config = dict(
    num_hidden_layers=10,
    n_experts=40,
    d_expert=96,
    moe_layers=[0, 1, 2, 3, 4, 5, 6, 7, 8, 9],
    balance_loss=0.0021,
    init_std_router=0.0164,
    beta1=0.9,
    train_tokens=357300000,
)
Below are experts of layer 2 (counted from 0) of a mixture-of-experts language model. Rows are named router (the router's row for the expert) and show model dimensions 0-127. Each number is 128 + 32 x the weight over its row's rms, rounded and kept within 0 to 255. Numbers have three digits each.
After each expert's rows: "gets" lists some tokens that make up at least twice as much of what it gets as of all text. This comes from a sample of Wikipedia text that the model never trained on. Tokens count by the router's weight.

# expert 34
router:129180169123164114135138107110134089119086091152113135152075070151086139101077138138145165127212097120109132117108119168173120126164089122063135188124152090136089149150158125085103163106059175160130116127112131172139129102148154159158165125117114184139134086074129123160178107177124136175194056138129086099052122160164057126117111130149089128139107143137108141111093176180136110097168
gets: " the", ":", " a", " The", "The", " an"

# expert 14
router:122131092103191061133162137119156119152126126164163109115110106148134149161111113082126160130195139109156128108162177163131136170085102143104105141075150102168171130139134122105126110136113118144114145058142123153109114070118098105164204147210100134169141086082078142152131108152039093135124077184166089109135136189105085132117100098130075173088133200133196131134149135115159103127098
gets: "c", "f", "r", " s", "p", " f"

# expert 18
router:090189168122136108090166084115139083168075114164167110157123076140137105128137148145093143108138091120089166124105128155156122143174086107052079167135166121175149188146165085081077180120080168168215191102134142124111120123207147152126142091119107144118131127131054068158134122096142081145155106131140134113091195129165088145146127156138104177137130139147110161103119121094147104099139
gets: " 0", " 6", "B", " 7", " co", " "

# expert 23
router:092188161120138110088166079114137082165073115163166107160122077136134104131138149146091144110136084120092170122107122155153117148173084111055082167136165119173153189144165082084078182118076169167214189102138144128108117123205145154130142091121107143114128123131055068156133121102142084145153105135144132116091192130165091146151127157138106178138130143147106163101115125094148099100143
gets: " the", " |", ",", " and", " M", " \""

# expert 5
router:090185168124135110095167085115138084169076115163169109158124079139137105129137149146091142112136091119087170124105124157157122146176084108054080166136167122176156189146165084079076177121081172167218190104136141127110116121207148154126145092122106141117128130131056067159133122097146086147154108131142134112089189129165088143145126156134108175137136137148112162103118120094145099098141
gets: " ", " |", " 0", " $", " (", "\n "

# expert 17
router:089187162118136109086165081116139079169076115167165106157124076138134104130135151145090143110139086118087169121106122154152119143172082112055078166136167117172150187142164083082079180120078169169219191101132142126111116119201145152131143091122103140114131121129055068154137120101141085146153104131143135115092192127166090146147126155138106179137128137148110162103113122092144101099142
gets: ",", ")", " A", " built", " K", "a"

# expert 29
router:086098123159152076096133118081206111116129102125099089156104125190096149126130163117126162098129122130089147102127106144112098153159117141122075142106107128111109142160187148048109146105063120110103161109158199157145093132126164193117187126108096170162116123104058112104162099115128118141196094129162146146127124151113080154156102172158121148130078197163180164100070161065136097156145
gets: "–", " (", "°", ".", "″", "′"

# expert 31
router:089189161119137110088167084113139083166073118163166108155119078137136105131135148143091143104139086121091167121107124156155113147173083110057081167134166114174150190142165083082073180119078169168215192101135143129109115121202147153124140093123107141113130124130055068157132122099142083148155104134141134113090192132163090145150126156140104178135130138150109163103117125094145099099142
gets: " and", " the", " was", ")", "\"", " is"

# expert 16
router:103111081132140091165119097127163095151098153162165104151118123163058176143118138108111112111143097146146120088103105173194128187089119190140106173082118139197117113106126099132137163061159072147150139073140159097112158075144124102117101119178137132129125052125096103156112113137095097200111173136157081156107122108186122138104082171161117118075083139119170187117163157090154179128140
gets: " he", " He", " it", " she", " they", "he"

# expert 6
router:090158140141111128077183066097130093124117155184100135189125092125127184098110138160133139070106067110086152135128164141158118115151104104122107163131122082133122148086164135106134192084087118191187215085123142125062145146098138165168127089175127104093110123076138097107187093107098128137160060132150149158061160157159126115144104142175081146126145180155139169134138134090117140119134
gets: ",", "),", " August", " May", " September", " January"

# expert 35
router:082133127132176116107158089071149122140099195156200091137132157150045149131112178125116100122117080153158156088083134163183120115116107124105094129094152104131146146113156140128147166085114129148142101106190177118092136088147201175138135113137084192086081124106096065115176108156110098116189124129140168175116163097185114167140075133108166121113129165086116130143092104158168089111168
gets: "|", " |", "-", "ight", " \"", "et"

# expert 25
router:093193163120136110090169083115140083166077115166171109160124078141138106130136150147092145108140088120095173124110126157156117145174086113057083170135167119176153192140168083080080180121079170166214190103135141131109118123208148157134144094125109143118133124131058070153133123098144085147156108135146139118092194129168091145149125158144110176138129141148110166106115125096145100100144
gets: " |", ",", " was", " (", " is", "\""

# expert 13
router:115155118152158035111185069143113129094147134176153143185109102112106155139053146090099175130178089113141125151140124129214122090117053153161146179093200107170161132128125108131149119080127141066137113156138149136081127108159120107135174097120073163163096106144102126105124087106090108163137049126175099083130131132123111162147123122141180136138107133174132118114098184124170146082148
gets: "ic", "al", "ent", "ist", "ing", "ian"

# expert 0
router:133142170162178103069155130130165093129078098209130078117051095152097094128144106083146124139120077118156184149139132179176138146109076173057119197141143152145118166107132089075111138131113159120135129142176155163106102119156107105123104112091084123157100111133086106127104114128129140138213094132153094129106141145172084156102106116174173149150090107102194153081078170162149126093131
gets: " a", " an", " the", " one", " same", " first"

# expert 11
router:092187165122139110092169084118140084166076115165169111160121077137132103131139147144091146108140085118088169122106122155155121144172082109054084167136168119176152190146165086082078180122080168166219190103136144125113117125205148152128139094120106142115126123130057067159134123100143084146155108134143132113094191128168090146150127158142104177140129141148109164105117122094145102100141
gets: " the", " The", " H", " and", "The", " \""

# expert 7
router:130158131115171103090155153125164116154114128134166086169143093139097089125153149076096154080143125110129165078153130144140100191142128137123069110105149106150168157128139082122154159110046162164113174049177125171121130099093133151144176091147111095128120103086024099154148132137075132151134041172164155124156164175159104141152080117119102168090111175132178135168131137083136124133144
gets: " M", " S", " B", " H", " C", " R"

# expert 33
router:136141128131185021117150100113146108053115177150102090178123105172079154179122143119061109131213123116155125113119144115115112137129120151105127118069130064176132141098151090086126143101128107131164157105131199154102105116162216127165128116145110163115148086127114089103142092143095133123120107129166128173095108170113140177140140121166180151075136105160139180117139148150202167104133
gets: "on", "en", "in", "o", "er", "a"

# expert 37
router:097162146172143117092179116127141085128095134161148121143112056175121100121150165151098140123134092109089166120131122140131111156153124089081056145129146137137137190156149069068083170112123180163194182103115150174134100151167151182121165109122143110116124126135040048115136129113171092173136056111142159116114192110192111137175102121144092125107118124159139162095096126102162121086153
gets: " (", "S", "C", "-", "O", "/"